Experts of a small language model.
Training: a variant of Muon for the experts, 380M tokens, 5803 steps.
Below are experts of layer 3 (counted from 0) of a mixture-of-experts language model. Rows are named router (the router's row for the expert), gate (a neuron's input weights, with its number), up (a neuron's input weights, with its number) and show model dimensions 80-119. Each number is 128 + 24 x the weight over its row's rms, rounded and kept within 0 to 255.
After each expert's rows: a language model's description of what the expert responds to. This comes from a sample of Wikipedia text that the model never trained on.

# expert 10
router [138 154 152 118 103 162 123  83  92 143 128 122 149 133 124 108 102  97 156 167 102  94 140 135 116 114 147 146 113 118 117 119 167 148 105  99 143 117 103 101]
gate0 [121 175 138 126 159 128 131 112 107 140 153  89 137  97  95 104 157  85 163 135 137 130 116 142 153 143 145 130 134 125 140 155 177 128 118 139 127 134 130 152]
up0 [154 109 155 102 136 154 146  93 161 145 108 101 130 132 156 130 129 145 103 128  94 141 126 126 140 108 127 133 132 181 152 143 135 102 139 138 145  86  86 103]
gate1 [102 119 133 121 101 142 159 166 104 117  88 160 148 154 132 127 166  83 156 117 133  97 138 106 124 130 124 107 108 141 108 146 122 114 131 116  96 128 133 117]
up1 [109 129 107 148 148 128 108 117 103 189 131 111 150 136 156 121 120 121 132 149 153 186 148 153  99  81 129  88  71 108 177 137 144 124 146 132 116 144 119 156]
Description: Mixed pieces, tables. Mixed tokens, often in pipe tables and after line breaks: article a, spaces, opening parentheses, plural s, and word starts like dis, used, represent.

# expert 16
router [136 161 147 113  95 163 127  84  92 142 131 122 149 128 122 109 106  99 153 165  99  95 152 127 113 118 140 143 111 111 107 125 165 148 102  94 148 122 111 100]
gate0 [109 133  87 136 145  63 107 136  97 151  93 119 108 128 131 161 181 145 138 160 136 140 144 134 132 125 128 126 172 111  82 112 151 118 179 104 100  81 120 146]
up0 [133 130 121 124 161 127 128 130 178 107 145  78 138 109 102 158 136 161 111  88 122 128 148  64 161 118 108 123 136  89  94  88 131 101 177 121 128  53 133 105]
gate1 [131 146 141 114  89 148 156 127 116  89 119 177 146 112 150 134 122 161 164 154  99  95  99  92 126 148 136 114 121 174 107 184 119  79 130 149 102 130 112 144]
up1 [111  88 153 100 117 103 128 157 159  71 121 102 114 166 122 148 123 113 205  98 115 136 182 113 138 126 139  68  86 127 130 108 168 158 139  91 167 150  82 135]
Description: Word-start fragments, numbers. First pieces of split words and prefixes such as pre, inter, im, st, part, plus digits and blank cells in pipe tables.

# expert 31
router [146 157 154 121 103 159 115  74  98 151 138 120 149 126 120 108 105  98 148 163  97  96 140 143 112 108 145 146 120 105 116 122 162 147 115  97 133 115 106 105]
gate0 [172 115 121 126 115 140 166 174 159 136 110 144 136 170 141 120 116 135 146 119 122 123 146 122 178 144  92 119  79 127 120  88 136  92 142 146 130  92 162 146]
up0 [167 164 158 114 129 142 145 130 173 129 128 117 171 102 177 142 167 142  90 114 133 117  64 111 155 154 107  98 122  90 145 124  96 172 120 147  73 116 109 143]
gate1 [125 128 140 122 134 150 150 149 119 116 120 126 140 147 136 157 131 143 101 109 155 134 126  77 158 123 134 123 101  60 107 109 130 137 165 124 115 125 125  97]
up1 [ 80 127 179 107 125 103 135 145 170 145 136  99  79 139 104 162 136 167 116 144 151 112 139 125 147 144  82 145 143  91 158 136 123 163 118 111 130 126 133  94]
Description: Second syllable pieces. Second syllables after a short opening piece, such as Surface, sector, sibutramine, plus c, fa, pa, Di and year digits after 19.

# expert 33
router [126 179 161 130  77 126 125  93 116 136 139 129 118 103 105 131 107 109 113 164  98 119 162 123 124  87 167 126 121 129 138 123 150 139 109 100 149 131 117  70]
gate0 [180 148 114 131 131 133 133 127 144 133 167  88 117 147 118 124 125 134 144  98 170 174 155  88  99 134  90 157 123 123 130 140 130 121 128 125  81 142  94 136]
up0 [142 147 107 116 128 106 116 154 139 127 135 116 121 155 105 115 131 121 123 123 151 153 192 130 131 133 105 143  98 136 120 135 116 108 130 110  94 142 110 147]
gate1 [127 129 134 119 121  64 101 146 123 111 159 127 115  98 128 155 129 120 146 120 167 140 185  95 140 125 167 114 136 128 133 140 114 119 163 119 118 164 126 131]
up1 [142  75  94 104 139 167 125 144 125 176 111 147 121 156 136 101 169 121 125  93 116 149 115 151 106 123 121 144 154 163 109 163 156 128 116  93 142 111 116 137]
Description: Spaces and dashes. Bare spaces, hyphens, slashes and dashes in tables, infoboxes and lists, e.g. U-23, N/a, "- Born:", "- Phylum:".

# expert 1
router [103 170 151 131 109 144 114  87 122 164 128 115 144 154 103 142 124 126 145 151 107  92 134 120 106 100 140 115 122 120 137 125 154 153 131 124 136 146  89  82]
gate0 [108 109 109 123 105 109 153 133 150 135 156 101 123 117 160 109 171 125 136 133  83 140 133 127  89 132 111 127 106 124 149 124  94 133 108 165 114 104 134 121]
up0 [119 137 111 134 132  92 116 124 124 149  75 136 153 155 148 123 119  91 129 156 141 126 123 126 180 155 141 112 102 110 138 145 176 131 148 124 137 130 132 163]
gate1 [ 88 122 126 185 147 161 143 109 167 167  95 142 139 144 119  85 177 154 142 119  94 112 141 123 110 133 130 148  97 135 145  99  92 125 168 173  96 114 177 161]
up1 [129 130 151 139 103 117 102 108 120  95 153 156 139  89 168 128  91 139 156 131 132 123 121 127 149  93 145 150 164  93 133 162 149  88  98  94 137 110 112 126]
Description: Word-start fragments. Short pieces at the start of a word, often after a hyphen, quote or space, such as pre-em, amp, f, b, ft.

# expert 56
router [127 185 159  99  93 161 115 102 100 129 131 119 131 131 131 103 115 100 156 145 122 105 119 126 105 107 149 108  94 122 116 107 161 157 131  75 140 135  91 117]
gate0 [128 136  80 144  98 110 123 166 116 113 106 108 104 153 118 128 140 121  90 116 147 125 109  63 104 125 112 120 151 135 107 153 110 102 153 125 186 144 129 127]
up0 [129 122 140 132 112 113 138 110 116 128  97 102 135 112 120 156 115 115 105 134  68 139 119 209 152 114  95 133 171 104 123 113 126 110 102 148 105 132 131 147]
gate1 [119 111 108  94 133 104 112 134 147 120 107 103  84 158 163 146 168 130 102 144 154 127 118 115 153 141 177  91 195 129 117 140 137 130 121 114 131 124  66  96]
up1 [ 78 109 196 147 159 105 117 153 141 119 102 145 122 152 146 112 156 131 153 111 156 129 124 130  89 127 141 121 124 124 130 161 138 148 124 133 116 155 165 129]
Description: k and consonant pieces. Consonant-heavy pieces with k, ck, ke, ward, der, often in names and words like Bro-k-en, Bro-ck, Lu-ke, east-ward.

# expert 53
router [145 157 154 121  99 157 140  81  99 145 142 122 149 123 132 109 101 103 148 157 104  96 140 143 116 116 157 155 116 116 115 122 170 155 106  98 136 119 109 109]
gate0 [121 130 110 105 125 128 128 141 152 130 198 132 149 124 136 128  89 155  78 154 149 147 105 128 155 141 117 147 124 130 122 158 123 147 123 134  95 134 135 155]
up0 [117 115 121 116 133  91 124  97 164 173 168 105 179 127  55 161 137  82 104 107 153 148 126 125 105 123 110 133 169 163 153 135 122 132 159 171 151 113 137 152]
gate1 [164 154 132 164 103 175 151 111  86 142 154 114  86  99 180 130 115 151 130 154 153 128 103  93 126 128 104  81 122  81 109 123  87 116 135 126  97 191  97 120]
up1 [102 107  89 154  85  99 100 131 100 142  79 143 166 113  57 118  96 173 127 131 140 126 139 151 150 133  91 145 108 177 122 145 125 132 108 137 177  84 125 120]
Description: pe syllable and starts. The pe syllable mid-word, as in re-pe-aled, ex-pe-ctations, es-pe-cially; also S, He, St, hyphens and table dashes.

# expert 19
router [150 172 143 102  65 139 149  94 121 112 154 132 167 126 106 102 126  60 128 133  90  64 132 137 112 143 144 139 113 127 145 129 130 115 112 102 152 126 102  95]
gate0 [133 172  85 109 104 106 135  95 168 139 101 126 113 118 149 127 158 102 145  98 153 121 139  76 151 134 106 111 126 127 129 134 151  74 155 131 116 133 131 132]
up0 [126 188 106 157  85 153 127 111 167 141 103 126 112 140 143 122 157  77 136 119 151 105 124 101  98 132 169 140 127 128 130 157 149  90 173 143 113 149 142 174]
gate1 [156 123 123 108 104  99 110 133 110 135 129 134 142 136 133 107  98  92  87 118 159 110 117 141 145 111 112 173 124 129 146  95 124 156 139 143 169 152 160 139]
up1 [141 117 120 142 108 159 132  91 106 141 147 113 144 129 123 134 133 108 135 131 128  91 108 102 111 142 109  77 119 135 118 176 186 113 135 102  48 152 118 112]
Description: Consonant syllables in names. Inner syllables beginning with t, g, n or k, such as Critical, Together, Carlsbad, hamlet, often in place names and foreign words.

# expert 39
router [124 118 153  99 126 163 150 105 112 143 141 101 170 112 133 121 100 106 161 127  90  86 132  94 106 123 136 131 138 120  94  78 157 135  93  92 111 110  95  89]
gate0 [ 76 114 118 106 146  92 161 118 126 110  72 156 113 123 141  94 181 161 117 123 108 137  97 135 152  99 101 141 136 129 120 136 122 132 169 106 142 154 107 157]
up0 [189 147 137  91 129 102 121  64  84 132 132 148 114 111 112 145 150 143 157 147  93 145 123 165 133 134 155 108 153 163 159  91  99 153 139 121 103 114 159 141]
gate1 [166 144 137 116 154 123 105 152 132 144 128  97 124  94 133 167 136 139 155 134 100 143 158 131 129 112 138 133 150  93 145 123 163 119 112 146 138 104 119 118]
up1 [ 91 123  98 136 150 149 158 141 144 134 130 159 135 173 140  94 138 168 114 119 158 142 111 123 140  93  76 127 144 136 149 115  98  82 162 107 139 162 109 111]
Description: Table pipes and infobox colons. Pipes between table cells, colons after infobox field names, and "=" opening title headings, e.g. "Conference:", "Conservation status:".

# expert 47
router [122 156 152 148 112 160 131  78 101 123 135 121 175 119 133 117 111 108 145 173  92 106 123 114 105 145 129 134 135 113 133 145 141 153 138  95 166 118 112  99]
gate0 [109 125 135 138 136 131 139 125 137 219 126  69 105 144 128  99 156 120 114 102  76 136  98 103 152 134 125 128 159 133 143 125  72 126 144 139 137 130 169 101]
up0 [ 89  91 121 125 135 157 182 101 141 137 108 100 146 166 112 133 156 119 127 105  87 153  87 104 136 130 112 135 141 149 124 168  65 116 159 100 118 176 170 124]
gate1 [139 116 118 102 132 138 153  84 159 136 126 131 150 113 154 126 111 102 148 159 105  94 164 115 121 112 114 135 166 139 128 133  97 143 168 165 126 175 145 124]
up1 [ 99 125  97  81 125 126 160 105 156 129 125 139 131 111 157 105 106  97 171 135 122  92 135 179 131 113 144 141 146 145 132 137 137 112 152 155 130 183 151 138]
Description: Numbers and years. Digit tokens in years, scores, tables and labels, such as 19, 2017, 1797, L1, R1, U18.

# expert 30
router [143 153 151 116 107 157 121  81  94 147 141 115 144 122 123 109  99  96 153 161 103  92 145 139 111 115 141 139 110 125 107 119 168 146 108  93 141 113 110 114]
gate0 [ 90 140 147 137 159 108 100 165 114 164 163 146 119 147 118 105 132 137 143 119 112 144 113 137 123 143 118 131 144 123  99 106  90 130 177 168 113 150 102 114]
up0 [127 117 171 146  99 125 149 130 123 126 156 144 149 116 144 140 141 108 170 119 116 163 109 146 112 159 118 156 109 120 112 169 116 144 132 126 118 120 114 137]
gate1 [ 88 118 129 128  58 142 143 141  88 117 136 151 100 164 114 138 111 166 146 116 122 126 111 119 121 130 112 136 142 137 131 122 120 131 137 145 144 168 160 138]
up1 [ 95 134 148  93 169 145 106 139 142 128 169 161 113 135 139 150 105 123 158 158 149 108 121  90 127 106 118 100 168 115 103 125 148 144 106 134 122 111 131 138]
Description: Table pipes and year starts. Table cell pipes, opening parentheses, years starting 19, and articles in infobox or table text, plus the piece mo in promote.

# expert 3
router [121 150 139 105  89 131 135 100 112 139 134  95 111 108 122  95 106 130 169 136  71  89 158  96 121 112 141 134 131 128 117 128 144 157 133 118 143 114 106 121]
gate0 [ 96 143 110 120 183 126 147 146 118 140 119 158 128 146 131 129 117 165 154 151 111 161 172 116 150 113  93 142 149 115 101 116 134 176 145 178 107 133 109 143]
up0 [123 130  96 149  65 153  78 108 148 113 106 141 137 102 151 142 172 135  94 101 138  91 125 120 118 141 170 132 112 171 176 149 140  86 124 122 162 132 131 148]
gate1 [143 120  88 120 145 118 149 133 108 115 164 128 128 121 124 143 173 109 116 135 160 110 105 172 160 144 118 151 128 125 122 107 148 157 119 159 134  77 162 113]
up1 [124  96  88 154 111  72 114 141  73 145 143 114 131 136 108 142 159 117  95 108 127  94 123 128 154 143 136 122 132 115 106 100 140 145 115 147 112 102 155 115]
Description: Table and list separators. Pipe cells, semicolons, colons and list dashes in tables and lists, plus "See" starting "See also" headings, e.g. | 6 |, Hodge;.

# expert 23
router [118 174 159  98  90 171 153 111 114 128 147 146 128 137 139 119 111 103 168 128 117  92 139 127 136 168 153 112 169 144 132 128 135 151 128 126 149 145 126 121]
gate0 [118 110  97 152 132 126 124 119  78  85 124  93 122 139 166  91 131 133  99  98 141 137 149  82 130 172 142 129 164 128 136 140 127 181 125 135 141 128 145 143]
up0 [117 112 129 135 117 135 128 176 149 146 123 113 121 100  72 101 138 108 158 143 151 126 150 109 115  98 148 109 132 124 115 147 143 113 139 192 189 121 143 135]
gate1 [126 109 141 109  83  88 102 160 118  87 117 152 134 138 138 122 143 153 101 143 139 110 143 148 157 150 116 140 124 119  99 161 133 173 127 150 139  92 145 140]
up1 [114 118 148 133 113 117 122 134 119  96 159 121 115 119 153 156 149 133 104 144 148 123 159 152 161 197 132 151 112 120  87 192 112 141 126 137 101 126 124 127]
Description: Capital letters in lists. Single capital letters or early capitalized fragments in headings, tables and abbreviations, such as M-emb-ers, F-W, U-S-A, WCV-A.

# expert 27
router [140 151 142 122  99 167 109  96  98 137 148 142 151 122 115 110 134 108 143 153 100 107 137 139 111 132 141 140  97  99 106 121 157 170 108 107 135 116 103 114]
gate0 [118 153 144 176 132 149 126 164 168 100 128 167 163 169 124  97 145 106 105 128 162 142 137 143 128 156 113 117 135 114 114 118 130 111 177 133 128 117 117 115]
up0 [128 108 110 113 126 144 153 134 131  89 122 123 142 118 131 147  94  96  87 113 131 177 131 117 132  82 125 141 159 133 112 122 155 116 178 113 133 133 132 157]
gate1 [160 137 113 101 158 131 126 151 138 154 142 161 119 123 106 124 124  96 106 124 136 146 123 141 127 127 114 143 121  67 126 144 143 124 116 109 134 127 148 131]
up1 [127 152 167 111 136 123 123 151 107 107 102 129 105  75 137 128 121 131 157 105 156 130 108 102 120 133 179 137  93 128  99 157 125 127 129 133  85 127  78 134]
Description: Consonant-cluster word pieces. Inner pieces of words after a consonant, e.g. "av" in saved, Slavic endings like ć and ov, place suffixes burn, shire, ton.